Below are experts of layer 2 (counted from 0) of a mixture-of-experts language model. Rows are named router (the router's row for the expert), gate (a neuron's input weights, with its number), up (a neuron's input weights, with its number) and show model dimensions 0-191. Each number is 50 + 15 x the weight over its row's rms, rounded and kept within 0 to 99.
After each expert's rows: "gets" lists some tokens that make up at least twice as much of what it gets as of all text. This comes from a sample of Wikipedia text that the model never trained on. Tokens count by the router's weight.

# expert 18
router:59 28 50 32 43 48 44 29 85 73 57 50 68 41 39 46 48 36 48 82 20 43 47 69 60 54 42 28 48 55 54 65 66 36 57 60 70 30 71 34 63 55 53 51 54 40 51 59 37 43 52 46 47 23 42 55 68 52 53 60 68 45 57 50 62 51 53 42 41 40 47 56 70 41 29 61 32 48 24 53 46 42 48 55 31 51 37 27 34 49 43 66 65 34 32 47 37 65 34 54 29 61 79 41 45 35 55 62 26 47 28 42 35 66 79 37 37 47 43 48 77 48 50 31 67 69 28 51 67 61 74 29 68 43 52 53 48 48 58 56 59 66 54 27 71 31 37 31 46 90 54 29 42 23 38 61 42 45 68 41 74 58 49 44 55 57 56 71 32 20 53 67 66 55 70 32 41 50 25 54 39 58 61 22 44 57 43 66 62 44 15 52
gate0:73 48 50 36 35 13 50 44 40 33 47 53 33 30 49 38 34 61 28 75 39 15 42 26 54 39 50 44 58 54 77 58 35 62 41 28 61 58 60 16 68 32 37 74 64 30 52 59 30 45 64 47 39 50 64 48 58 30 47 43 60 45 12 55 49 28 27 61 79 47 38 44 69 70 51 12 53 85 70 39 04 50 55 45 57 63 36 52 44 68 54 45 60 59 55 57 66 53 27 47 56 35 64 50 48 52 31 71 57 40 26 73 47 66 34 49 68 57 65 69 69 62 42 72 50 53 30 40 23 67 39 54 72 20 40 47 66 16 51 54 67 47 63 71 43 62 52 56 45 49 74 56 42 44 30 25 56 58 70 64 50 61 51 72 71 56 52 47 38 66 42 73 71 64 28 56 48 32 25 58 67 48 56 56 40 29 56 51 55 62 57 60
up0:61 45 59 55 64 41 25 48 61 77 59 60 40 32 46 45 44 44 62 43 52 64 36 62 52 42 49 68 75 52 33 47 69 31 92 77 26 13 44 39 87 47 44 23 29 46 11 33 63 67 77 35 49 70 94 47 31 50 32 66 48 60 67 31 74 63 38 39 55 35 45 61 56 43 38 62 56 43 64 41 46 61 80 33 35 37 46 57 76 31 34 37 27 58 64 21 45 49 53 72 47 40 44 37 30 53 51 48 47 58 64 39 45 41 34 52 56 56 48 50 65 07 57 51 50 46 69 69 58 75 49 40 57 48 38 32 62 53 59 41 51 48 49 43 63 54 41 43 60 82 46 20 45 75 51 48 53 41 48 29 55 64 40 40 57 70 65 63 58 39 42 39 38 33 55 58 45 67 66 47 32 41 73 37 38 60 22 31 80 52 47 41
gate1:85 68 67 31 61 73 33 62 33 58 39 57 52 47 43 79 30 81 50 66 46 44 48 64 47 60 67 35 54 67 30 62 67 47 47 26 30 33 54 41 51 31 40 51 50 56 75 46 46 56 79 44 40 45 33 45 31 43 51 46 53 49 33 76 35 50 43 34 47 46 43 48 45 58 44 52 48 34 83 37 58 66 53 71 53 51 48 34 72 23 56 65 69 49 60 70 29 63 60 42 65 32 50 46 40 77 68 56 43 70 69 50 57 73 54 52 34 58 70 97 71 33 59 66 73 67 34 67 37 53 61 37 57 69 44 44 64 48 37 27 71 52 51 46 67 54 51 56 61 54 46 51 79 56 32 14 54 27 38 73 57 56 39 54 44 36 43 72 43 48 75 27 62 33 47 42 40 47 61 35 42 51 17 25 44 20 56 51 45 55 50 46
up1:35 71 31 46 51 63 70 25 59 15 63 39 78 52 36 40 72 58 57 38 70 43 56 52 33 37 72 47 51 71 57 32 67 51 43 49 59 65 68 32 33 41 42 55 62 74 12 81 50 81 67 52 49 65 38 60 48 52 33 60 61 48 74 53 33 79 68 39 24 40 76 50 41 45 33 39 69 30 39 48 38 23 56 85 34 47 41 58 61 63 71 23 34 61 67 35 34 33 35 67 46 43 59 42 37 57 42 61 65 32 21 52 21 78 67 55 13 54 44 20 22 22 42 52 45 45 66 67 48 21 57 36 48 47 37 59 47 43 40 76 45 33 67 69 41 56 54 22 54 33 35 50 23 40 27 75 36 49 37 54 79 51 69 49 34 49 48 71 60 40 52 55 39 76 27 35 42 68 44 38 55 59 79 48 42 40 48 28 63 49 55 49
gate2:54 43 69 52 62 23 88 67 65 71 49 46 67 30 56 49 64 41 38 49 48 57 62 40 57 47 51 22 69 41 65 44 32 61 71 82 39 50 73 54 47 79 45 53 39 45 78 56 34 51 41 32 53 71 25 84 47 30 38 48 50 35 59 28 60 50 48 59 53 38 69 73 35 46 56 48 61 85 50 54 64 53 77 47 65 36 72 38 28 68 60 64 56 68 58 68 38 54 59 52 57 71 49 54 51 25 72 52 42 51 38 49 42 39 78 33 31 48 46 42 27 72 24 48 44 58 86 26 33 52 37 72 45 46 53 48 32 39 45 35 80 52 65 66 48 51 29 37 50 33 56 32 36 29 78 43 60 50 17 40 32 46 56 69 40 25 37 92 55 64 62 11 59 40 47 54 16 37 53 46 51 37 57 24 55 39 32 32 52 31 40 31
up2:45 52 43 24 78 63 31 68 54 54 62 68 57 66 39 29 50 44 44 58 24 46 62 59 43 47 61 73 65 38 38 51 30 49 52 37 55 54 50 50 55 45 09 30 86 69 44 81 54 25 53 70 55 39 59 59 28 62 69 54 41 55 45 72 42 35 49 62 29 39 68 45 34 70 35 47 52 22 13 77 63 58 54 41 64 54 13 67 59 42 26 46 51 46 44 73 71 53 33 34 58 64 57 24 63 29 46 63 45 47 47 40 69 52 39 67 49 54 33 36 41 48 67 47 50 53 37 30 49 49 48 64 65 34 68 81 44 44 61 49 40 64 64 54 61 31 39 52 37 71 48 56 29 73 69 39 47 21 33 36 53 50 45 75 50 33 75 32 54 84 15 63 57 58 86 47 48 66 69 37 68 43 69 56 55 70 45 24 57 62 78 26
gets: "1", "2", " | ", " ", "–", ", "

# expert 4
router:26 29 81 60 52 29 53 65 33 19 37 61 60 64 62 35 47 45 84 52 38 38 32 54 85 65 54 61 52 41 53 41 51 52 53 38 75 54 35 43 70 62 39 67 69 53 38 35 30 18 45 50 35 29 53 54 43 66 62 62 40 51 43 57 66 58 40 61 50 53 40 39 54 33 26 67 57 32 32 48 55 63 51 26 57 76 20 51 54 71 21 77 37 33 41 58 60 26 59 67 31 53 66 22 57 60 47 79 35 52 69 62 34 67 04 25 45 66 53 69 69 31 70 57 54 45 64 38 32 69 69 32 52 39 51 49 47 45 62 48 20 54 36 55 61 56 53 65 25 48 65 46 53 60 54 32 49 37 48 58 47 58 24 48 66 45 44 61 50 58 61 55 27 48 55 75 77 63 61 51 29 47 51 37 44 49 34 62 52 35 46 44
gate0:56 31 52 40 38 72 52 53 24 62 20 46 61 57 52 60 43 84 65 56 49 40 84 36 45 30 68 51 45 62 32 57 63 60 51 63 51 68 62 67 38 58 60 72 33 45 28 32 63 50 58 47 52 63 52 57 74 49 37 43 39 60 44 56 44 23 65 52 44 41 47 51 64 32 56 48 16 43 84 36 28 33 39 72 31 42 47 44 56 56 24 41 71 51 57 39 51 78 49 35 40 15 53 69 59 46 31 60 61 50 33 51 43 57 50 46 55 57 34 43 14 80 52 64 52 81 45 66 50 42 72 50 57 58 49 46 40 61 58 27 45 23 52 49 32 36 22 51 85 50 75 42 65 76 63 31 61 68 79 34 49 39 36 50 38 46 45 48 51 48 60 49 48 78 21 57 54 42 34 56 64 67 62 54 45 39 61 64 44 65 48 46
up0:65 33 58 39 39 32 74 56 60 37 26 65 43 53 69 61 20 37 52 54 47 51 68 53 66 40 64 46 58 68 35 27 85 57 54 47 75 69 32 61 76 63 49 42 58 46 45 38 43 53 50 33 47 67 40 73 52 82 51 50 61 62 34 37 36 61 31 27 59 45 41 35 55 62 40 53 59 41 34 43 49 65 45 42 68 39 38 28 37 42 48 52 35 34 59 64 63 53 65 55 44 48 49 77 51 53 36 68 35 43 59 51 26 40 83 65 78 13 52 69 58 55 64 76 75 68 82 47 59 65 46 77 42 38 76 50 58 79 48 45 48 66 37 65 28 68 35 67 56 60 55 55 67 51 68 55 57 23 35 54 40 50 74 58 39 38 39 08 81 56 58 35 53 48 53 26 52 70 55 54 55 46 41 59 43 58 46 52 77 69 58 32
gate1:52 59 48 48 53 37 11 76 46 12 81 38 37 43 45 64 77 52 63 49 30 82 27 80 43 82 45 51 50 58 17 32 22 44 51 43 35 45 43 53 36 39 60 52 55 42 52 56 39 49 33 15 56 60 50 74 35 60 58 80 61 36 48 43 45 57 68 49 39 61 45 40 61 36 39 49 57 41 45 42 82 44 85 21 70 43 44 44 73 58 48 34 51 57 33 34 46 50 51 59 54 25 27 34 54 44 60 71 44 92 51 38 56 28 38 48 81 30 52 40 46 47 59 37 72 63 42 54 50 59 55 45 52 18 41 40 49 39 55 28 43 37 49 51 51 65 38 48 33 59 36 48 55 57 52 35 47 31 40 67 47 47 62 79 62 40 67 31 38 80 50 23 59 51 63 49 40 49 34 51 55 44 55 52 34 56 52 53 54 42 75 54
up1:61 58 70 34 52 39 50 50 19 44 33 90 12 55 42 38 63 58 62 30 62 47 50 41 68 49 47 51 41 37 38 68 43 37 90 40 54 60 33 58 56 50 58 44 71 58 65 38 44 62 43 65 44 44 46 34 74 50 49 26 19 52 67 49 73 48 44 46 72 67 15 40 73 35 42 48 56 28 60 41 57 45 53 50 44 66 73 54 14 68 62 47 82 58 44 38 65 48 43 69 62 60 39 17 54 38 64 84 47 65 62 24 53 54 38 46 35 47 62 40 51 54 49 48 52 44 45 54 47 46 41 46 53 64 49 66 56 41 47 34 71 32 51 44 62 67 41 14 37 52 28 32 62 53 69 54 49 24 54 57 37 39 72 58 23 33 78 37 51 36 80 73 42 84 41 34 62 53 46 31 61 40 38 27 38 23 50 50 18 40 77 53
gate2:64 63 56 35 54 66 48 66 44 39 21 51 30 70 43 46 43 39 69 38 52 52 48 68 76 48 71 43 22 50 43 55 65 70 32 39 76 69 26 69 44 48 60 63 56 58 50 39 23 30 62 34 57 87 45 42 41 49 44 59 44 38 14 55 54 68 66 53 79 37 37 54 62 42 60 62 57 54 56 52 36 54 41 61 48 36 57 59 32 71 46 27 42 40 51 51 59 15 76 62 44 36 46 42 48 49 36 58 18 64 65 30 42 29 45 47 38 52 62 50 51 28 50 44 37 68 47 73 26 49 73 47 60 50 72 03 71 71 72 53 35 54 33 58 59 58 55 54 65 77 46 54 48 58 81 55 60 23 61 47 62 39 32 36 63 33 59 45 18 38 52 64 48 15 41 64 80 40 76 27 65 60 45 17 40 88 37 45 32 37 30 70
up2:71 56 67 63 60 66 41 57 50 50 66 63 41 54 45 52 43 54 43 45 55 32 53 67 16 58 39 57 41 63 33 73 27 61 35 49 74 52 56 66 43 71 48 46 49 60 54 35 49 41 76 57 30 57 16 56 57 44 45 72 42 49 50 73 53 74 88 29 75 50 57 80 56 59 42 95 16 28 71 33 62 19 35 57 52 41 61 62 51 61 43 50 59 48 61 88 61 35 78 69 58 42 37 76 28 41 40 71 77 46 67 66 41 57 54 52 07 41 65 38 40 83 63 42 31 69 81 85 56 63 52 46 40 67 50 53 67 65 50 41 53 73 56 48 68 53 75 48 46 43 75 50 17 55 49 48 29 49 34 57 24 53 12 43 46 58 18 40 53 54 66 56 46 85 22 44 39 58 35 45 64 73 38 26 19 67 46 57 37 59 43 55
gets: ".", " | ", "0", "2", "1", "3"

# expert 17
router:85 45 49 45 52 44 64 88 53 65 54 41 52 50 73 36 47 59 53 54 75 45 60 61 39 54 49 69 06 50 36 79 33 58 44 29 58 51 26 41 38 68 39 38 41 73 70 70 38 44 33 52 59 69 37 27 78 77 45 53 49 51 41 53 57 54 46 67 60 65 57 37 47 50 56 73 45 58 57 24 48 62 19 64 48 37 29 84 59 35 64 45 61 20 44 52 54 56 66 69 71 54 38 88 67 55 58 56 67 64 75 41 52 37 60 49 65 84 49 50 43 32 32 45 52 45 35 55 42 37 47 63 60 45 68 50 64 49 46 51 49 37 52 35 53 42 72 48 69 55 52 52 43 42 32 49 41 66 48 53 45 54 74 58 48 61 40 48 57 36 50 55 44 38 40 63 68 31 74 49 45 65 57 51 54 51 54 41 61 21 31 62
gate0:33 61 45 74 48 47 48 46 49 52 33 45 74 47 38 40 20 66 27 67 50 66 63 44 46 36 33 58 50 14 54 38 51 56 50 38 19 16 44 59 51 49 47 55 33 35 63 46 31 52 50 66 38 62 62 52 65 68 62 46 60 46 41 48 42 24 48 54 42 33 46 41 60 89 60 82 20 19 59 39 53 51 45 57 47 42 57 26 57 45 47 49 39 30 46 31 44 75 50 60 41 57 44 47 40 62 89 75 47 44 32 59 50 58 34 51 55 51 42 39 40 58 67 22 46 59 35 69 56 49 85 29 46 73 50 71 48 63 40 76 44 62 49 71 38 43 34 79 56 52 62 35 65 58 60 40 48 61 16 51 58 49 67 55 69 51 58 34 65 52 62 80 55 35 38 70 60 68 43 37 34 61 60 50 60 77 85 49 24 86 57 60
up0:83 75 41 63 41 91 53 45 46 41 59 78 22 32 53 58 54 61 77 25 68 54 53 23 49 39 38 61 85 64 64 56 36 60 33 29 64 24 41 51 43 49 56 51 36 50 34 50 64 41 45 23 62 61 55 74 48 68 63 55 72 72 43 41 50 71 58 51 28 51 52 55 43 53 69 72 58 37 72 53 40 28 60 55 52 44 54 39 79 54 44 62 57 44 53 31 42 52 51 61 55 44 62 48 49 38 50 50 27 42 52 47 69 67 48 52 55 49 31 47 72 53 37 71 59 38 42 65 43 54 17 69 44 32 66 76 43 66 40 51 71 53 49 45 45 45 52 31 74 54 77 70 47 27 43 41 52 45 62 61 63 59 51 58 57 33 53 44 54 43 39 52 26 42 73 75 40 69 43 65 30 81 56 47 48 57 49 46 54 42 15 28
gate1:38 62 50 28 35 57 28 46 53 40 69 56 60 25 37 10 62 72 69 56 77 49 36 54 60 66 52 48 47 40 42 58 60 44 68 49 67 47 56 57 52 70 39 34 44 62 53 46 49 62 50 56 29 25 64 36 72 42 67 43 33 42 81 62 75 18 47 58 74 47 50 56 40 60 34 57 81 28 62 24 68 69 56 51 52 31 65 64 44 58 38 67 57 16 49 57 67 46 41 70 26 51 45 75 54 50 55 56 38 63 20 73 43 38 49 43 46 56 38 29 54 58 45 48 48 54 38 63 55 73 18 36 55 22 14 53 63 38 23 32 50 41 68 64 48 58 67 63 41 46 44 46 21 47 50 50 63 32 32 44 29 25 63 61 53 66 57 35 97 66 61 49 23 70 64 67 74 41 63 46 43 64 68 65 54 55 26 74 43 61 61 62
up1:63 74 57 43 70 50 36 79 08 35 39 72 68 36 41 33 55 63 58 60 60 48 52 73 36 33 49 46 63 28 36 36 43 61 61 58 27 72 53 56 63 47 76 39 46 48 36 71 54 42 38 16 74 27 30 61 53 49 27 35 42 52 51 50 67 43 35 48 41 43 60 39 34 52 38 33 84 53 51 19 56 67 69 37 53 59 63 42 27 83 65 49 62 46 37 44 69 35 64 35 24 58 45 57 24 32 57 60 70 43 63 48 71 38 57 57 65 66 54 58 61 40 38 54 39 68 61 33 47 63 39 51 25 52 58 47 72 57 41 56 21 51 34 45 63 76 26 48 54 55 52 66 52 49 43 20 44 42 00 39 41 44 74 61 38 34 32 57 61 58 48 45 50 45 49 61 53 58 35 49 41 28 51 73 33 23 58 60 03 54 46 49
gate2:74 33 37 45 94 30 71 66 44 15 40 71 47 56 51 56 41 50 20 28 52 37 65 46 38 44 36 69 62 68 37 58 51 67 58 58 45 44 23 55 25 73 49 54 44 47 71 43 27 30 33 57 52 62 60 32 57 87 76 62 43 54 39 56 38 69 43 51 33 62 32 56 54 58 91 44 45 72 64 44 47 63 31 50 32 61 65 75 51 61 46 55 67 42 47 53 39 49 44 54 76 40 43 49 54 74 48 46 60 28 48 42 33 42 37 37 32 53 33 57 50 55 30 24 29 47 39 44 26 53 53 63 30 50 53 58 82 43 76 23 55 52 42 47 21 40 65 71 63 54 55 39 42 45 52 46 49 58 54 53 51 36 79 33 34 49 25 42 23 63 58 47 78 34 38 48 15 60 49 57 62 75 45 39 76 47 66 67 58 32 55 42
up2:50 29 59 47 54 47 81 62 66 35 42 44 65 84 60 74 33 49 55 43 48 44 45 52 57 43 44 55 28 66 47 61 09 46 56 48 34 33 56 20 47 63 41 45 37 50 57 33 78 59 51 37 57 49 44 29 64 47 64 61 60 47 51 63 51 56 63 26 43 63 45 29 51 71 37 61 54 30 57 29 46 45 23 17 66 67 27 38 49 66 46 52 64 42 41 31 73 70 24 62 35 53 66 34 57 35 30 76 71 44 57 37 73 55 41 53 71 41 78 40 43 47 44 62 66 49 53 58 36 47 54 64 79 74 30 44 67 32 86 25 61 23 50 51 48 51 57 55 51 75 59 49 50 76 51 24 62 49 56 55 45 52 57 52 52 59 46 61 62 76 46 58 43 56 46 51 36 45 52 32 45 42 73 63 39 76 51 64 32 66 36 73
gets: " and", ",", " of", " to", " of the", " in"

# expert 0
router:61 65 51 59 53 39 37 61 66 47 49 25 31 73 49 59 46 62 39 27 64 61 52 49 13 12 55 41 44 70 43 45 61 55 59 32 58 47 34 35 90 47 45 61 43 66 53 40 64 81 42 39 71 32 49 39 72 47 27 55 55 67 40 51 34 45 35 43 64 67 52 57 42 43 55 59 74 44 65 51 42 22 29 44 15 35 65 65 62 39 61 50 21 55 41 67 49 34 66 44 54 36 57 37 75 70 56 14 37 58 32 30 74 63 51 27 58 61 65 81 46 43 65 33 22 51 37 63 44 50 56 36 34 67 49 59 52 43 37 41 45 32 51 34 43 42 57 54 72 28 32 59 53 48 46 48 32 52 36 23 70 73 63 53 66 51 62 67 29 39 43 51 57 37 57 62 64 54 43 59 21 53 16 49 58 59 34 50 60 70 44 31
gate0:64 44 50 32 67 33 47 82 24 63 41 53 43 32 51 48 69 47 60 43 65 82 44 42 64 38 53 28 54 37 60 59 64 58 17 49 55 44 25 51 62 34 54 54 44 52 59 39 65 37 37 37 31 35 53 64 34 62 71 51 47 68 21 26 56 56 65 58 42 68 76 38 68 61 55 90 16 64 55 43 63 12 25 67 73 28 38 38 41 17 62 68 16 28 53 21 47 54 66 29 19 53 34 54 54 39 51 38 62 52 29 61 55 25 65 40 53 67 78 46 60 52 60 34 39 55 40 35 52 40 62 49 45 42 49 63 53 66 32 32 49 46 60 40 47 67 55 62 43 57 30 54 29 72 63 36 58 54 49 50 42 50 52 52 43 59 37 43 67 31 47 52 32 81 46 52 75 68 77 59 53 43 42 28 50 61 48 46 47 39 81 62
up0:94 50 44 39 30 54 50 69 48 59 37 62 26 64 46 43 53 69 27 41 68 81 40 70 41 18 42 54 38 57 75 43 64 32 62 64 15 55 56 50 62 44 36 22 21 71 31 58 61 74 66 43 25 74 63 60 41 70 53 35 24 82 54 22 53 50 67 56 63 28 19 72 36 58 63 43 42 66 62 57 56 45 04 45 50 58 39 61 34 42 56 47 44 42 34 31 53 57 55 32 45 31 32 59 45 70 51 55 70 73 44 45 43 63 36 29 49 31 13 62 75 38 44 58 67 36 73 64 53 54 54 60 53 59 43 76 30 70 80 47 56 58 32 58 65 66 49 21 57 57 67 28 40 28 31 38 53 54 54 48 58 26 57 28 34 38 68 78 64 45 22 38 19 57 40 50 48 44 46 59 65 48 47 27 53 62 46 52 48 43 61 48
gate1:68 27 37 65 47 29 45 57 63 42 79 61 61 35 56 55 59 61 68 50 66 11 49 54 56 30 40 55 23 66 42 42 62 37 49 43 65 56 46 48 63 47 59 54 74 59 66 27 68 60 32 32 54 53 21 70 96 39 42 14 47 53 58 33 84 44 58 43 40 43 36 42 33 47 70 39 42 81 33 50 33 67 34 43 44 32 19 50 42 41 34 56 30 60 67 31 45 33 52 51 41 26 61 53 52 56 35 19 48 20 60 34 70 76 41 27 70 56 39 34 61 61 68 49 35 60 35 28 21 47 77 51 62 64 37 70 49 54 58 55 30 26 39 52 48 57 40 67 47 61 32 65 38 60 47 73 25 47 57 56 61 59 46 66 59 44 24 27 83 67 59 62 68 37 64 53 43 20 46 40 79 49 44 52 69 33 16 38 45 67 39 62
up1:59 35 51 41 32 50 29 45 55 39 40 42 60 36 39 22 33 61 32 10 52 21 40 59 51 54 33 38 29 53 62 62 42 47 50 47 43 49 36 35 42 46 34 34 48 57 52 58 81 61 42 51 62 85 47 74 52 57 68 66 50 39 61 71 25 36 45 47 25 81 30 40 28 75 28 15 58 16 32 36 34 34 43 20 62 67 26 26 40 54 83 28 45 43 36 53 46 50 63 76 28 67 44 43 65 28 35 36 66 60 48 34 45 68 40 36 58 78 68 42 63 51 56 53 41 59 39 57 42 93 43 41 48 56 40 25 59 39 56 56 43 76 31 51 65 35 39 53 50 50 57 72 40 67 48 36 52 34 57 39 47 46 46 46 69 85 55 44 45 66 62 44 61 55 41 62 59 60 55 67 62 55 33 31 59 52 40 59 51 52 43 23
gate2:61 41 49 58 22 35 34 28 44 38 42 50 51 63 38 51 62 59 48 60 71 57 58 80 53 54 54 33 28 45 23 49 53 20 54 45 53 53 68 73 59 54 30 62 25 34 19 66 50 66 76 50 63 63 31 63 76 23 68 45 76 78 66 63 58 42 60 66 75 53 33 60 66 55 63 39 44 67 57 42 71 57 61 67 47 46 56 61 29 55 57 80 49 41 74 37 63 55 67 33 57 56 88 59 69 35 74 63 38 42 81 46 30 64 61 68 32 70 49 56 54 46 66 39 65 52 24 67 35 66 28 68 60 35 52 47 57 61 43 37 48 29 50 43 55 50 58 46 61 50 51 45 54 41 36 64 38 69 52 42 52 19 44 67 64 43 70 78 50 41 24 69 31 56 61 49 73 35 46 44 23 27 31 59 57 44 54 62 32 59 32 53
up2:75 77 68 38 48 67 50 51 45 51 46 29 50 43 53 24 48 40 34 41 31 57 55 54 32 34 53 64 73 42 30 64 59 36 47 31 39 49 48 74 53 49 30 54 49 71 52 49 54 49 61 49 33 25 67 49 58 30 38 59 54 36 27 62 43 49 37 73 28 55 68 44 36 78 28 81 47 38 50 66 19 43 48 50 18 66 58 71 70 58 40 46 47 52 57 52 44 54 45 40 65 54 21 55 43 74 53 59 46 77 53 33 44 39 44 55 50 50 34 43 68 82 26 61 36 50 53 56 51 43 47 84 40 64 35 32 46 67 60 75 48 73 56 51 60 72 29 46 71 50 29 70 67 24 66 38 38 59 60 32 54 44 64 67 20 48 13 36 31 41 59 47 49 20 39 72 56 65 38 62 58 45 43 54 79 57 51 70 61 65 37 28
gets: "\n\n", ".", " The", " in", "The", "==="

# expert 3
router:59 26 48 63 49 74 65 18 59 56 80 43 39 56 55 56 30 41 77 32 63 28 41 19 52 86 54 41 44 44 70 48 50 45 56 56 36 44 59 36 38 48 46 64 52 25 32 28 42 66 52 65 53 69 55 66 44 57 57 57 44 52 51 40 40 26 43 42 67 72 38 32 37 66 25 42 67 31 67 58 42 63 70 57 60 32 50 52 53 61 72 55 46 44 48 49 57 35 56 66 37 62 49 51 65 35 63 63 49 28 84 34 42 64 42 47 47 74 45 50 34 39 40 34 35 53 32 26 52 40 34 38 61 24 42 56 42 73 88 53 51 42 25 37 63 56 32 28 54 45 58 74 42 60 44 37 38 44 47 59 14 67 60 51 64 46 52 42 69 48 44 53 21 17 83 36 43 45 30 31 23 45 45 78 46 38 38 70 20 56 61 52
gate0:48 47 74 54 48 43 46 79 80 50 43 43 73 58 47 52 79 53 33 65 27 61 30 68 74 42 50 53 47 54 61 45 59 30 80 50 49 50 58 62 54 44 67 33 68 68 22 37 31 58 59 60 35 25 46 56 39 52 35 62 49 38 38 75 67 63 50 50 32 27 26 56 48 23 63 28 57 38 37 09 38 29 59 36 16 33 43 62 65 59 56 40 47 43 42 49 52 30 75 67 38 38 28 64 35 51 73 58 58 44 62 72 49 16 64 46 39 72 41 50 53 72 44 70 19 75 60 47 42 43 22 44 44 56 48 57 63 60 56 42 48 41 45 46 37 49 69 47 50 41 44 43 56 50 38 28 22 54 24 53 47 52 52 73 60 63 63 43 57 22 27 58 61 30 51 64 37 35 57 54 53 43 32 57 62 53 43 42 67 80 40 29
up0:50 40 46 45 42 21 59 33 71 50 36 51 40 31 50 36 41 46 54 51 11 57 49 47 57 35 33 63 52 39 40 53 63 51 58 57 38 36 72 46 43 63 84 58 53 77 66 20 83 74 53 64 42 43 56 65 12 51 24 60 29 60 58 41 48 68 53 46 53 28 50 35 33 63 48 39 53 72 64 49 36 69 39 28 52 42 27 42 41 77 51 51 46 40 42 51 37 67 40 41 40 55 73 23 36 43 52 34 54 43 62 34 50 46 73 37 63 38 28 57 65 51 50 23 51 46 55 61 68 91 51 45 72 72 41 53 63 77 32 17 38 58 64 41 48 68 56 76 85 59 40 59 48 55 50 65 34 52 57 52 54 34 54 51 25 66 50 55 29 65 23 50 37 63 25 47 30 56 37 97 66 50 37 51 55 53 70 51 50 20 34 66
gate1:81 45 38 42 41 49 73 44 24 58 39 47 42 61 26 48 48 59 55 45 38 13 75 37 30 45 54 33 46 52 64 77 47 30 80 48 41 30 31 46 68 54 47 29 64 12 53 47 52 35 66 48 35 30 61 36 57 47 78 39 91 29 39 67 75 48 70 41 27 53 53 32 47 67 83 46 44 61 83 52 51 49 44 44 48 69 65 46 49 44 69 62 51 44 57 57 42 48 54 36 53 27 87 52 60 59 38 49 60 55 47 67 53 51 70 50 38 71 70 32 74 55 31 57 50 76 40 48 62 37 29 52 74 52 23 52 51 30 57 56 49 46 56 33 38 43 34 43 63 43 79 52 64 40 30 46 63 66 47 67 47 86 48 24 24 66 15 17 43 54 31 62 55 52 54 74 48 60 21 32 56 63 44 43 37 47 75 32 55 37 57 62
up1:42 58 62 71 47 21 53 75 49 28 85 19 70 42 51 56 69 41 43 62 58 37 42 32 40 60 55 58 36 32 37 70 68 78 31 63 36 51 58 65 55 45 59 44 40 24 69 31 35 59 39 60 38 49 54 39 46 49 65 34 56 57 58 48 46 39 51 17 54 67 70 20 38 49 34 53 63 64 58 61 48 47 68 51 34 54 09 35 43 59 37 52 48 65 49 55 63 74 43 16 63 51 63 30 52 64 25 42 40 15 37 40 55 49 43 28 42 57 36 32 29 43 56 60 28 39 49 31 34 31 66 45 45 44 47 48 26 51 50 52 82 49 34 41 57 41 58 48 59 70 43 44 35 51 38 39 27 30 69 51 57 85 29 35 37 61 56 36 54 08 30 64 39 60 72 49 47 37 39 32 67 61 21 64 23 42 74 53 45 38 38 62
gate2:62 60 45 73 53 38 43 31 58 46 45 43 51 46 35 54 28 49 46 61 33 61 52 41 53 39 55 62 52 32 36 32 34 29 19 64 69 50 72 47 46 42 27 61 41 34 37 47 78 66 38 43 54 87 50 74 57 42 67 33 15 26 56 49 74 55 45 42 37 70 45 31 50 53 25 66 36 61 44 54 71 50 69 58 83 77 55 21 50 16 47 57 32 26 61 69 46 27 54 25 33 50 32 37 38 51 36 52 49 36 31 78 54 26 51 42 49 47 56 41 40 36 44 62 58 32 45 52 76 56 55 24 53 70 52 57 61 49 25 42 65 50 59 69 48 53 34 45 41 50 37 65 71 46 52 66 45 43 58 56 50 42 36 53 34 33 19 29 26 61 50 59 66 63 47 55 69 55 58 36 59 41 76 85 49 48 36 72 62 57 65 34
up2:24 55 49 83 53 57 37 43 43 53 50 70 49 39 66 26 42 20 44 74 63 35 49 63 55 49 71 61 42 73 45 43 49 57 44 30 44 70 34 77 71 74 37 35 33 37 71 34 25 62 67 27 83 51 48 65 44 29 39 66 57 60 51 64 53 61 10 51 42 59 44 59 42 64 55 20 65 68 30 55 75 53 32 67 45 45 59 78 50 35 58 43 59 51 59 75 69 53 42 31 32 71 38 53 60 40 52 52 44 48 45 43 51 20 31 32 43 69 57 51 50 32 56 28 31 65 53 42 36 35 51 47 67 58 14 38 70 56 64 57 40 37 64 44 33 26 36 38 43 66 58 52 66 63 24 56 59 45 76 41 49 30 33 75 36 37 56 72 13 39 61 68 47 73 69 80 35 61 43 67 61 59 62 77 44 46 56 50 63 53 55 65
gets: "\n", " |", ")", "\n\n", "| ", "|"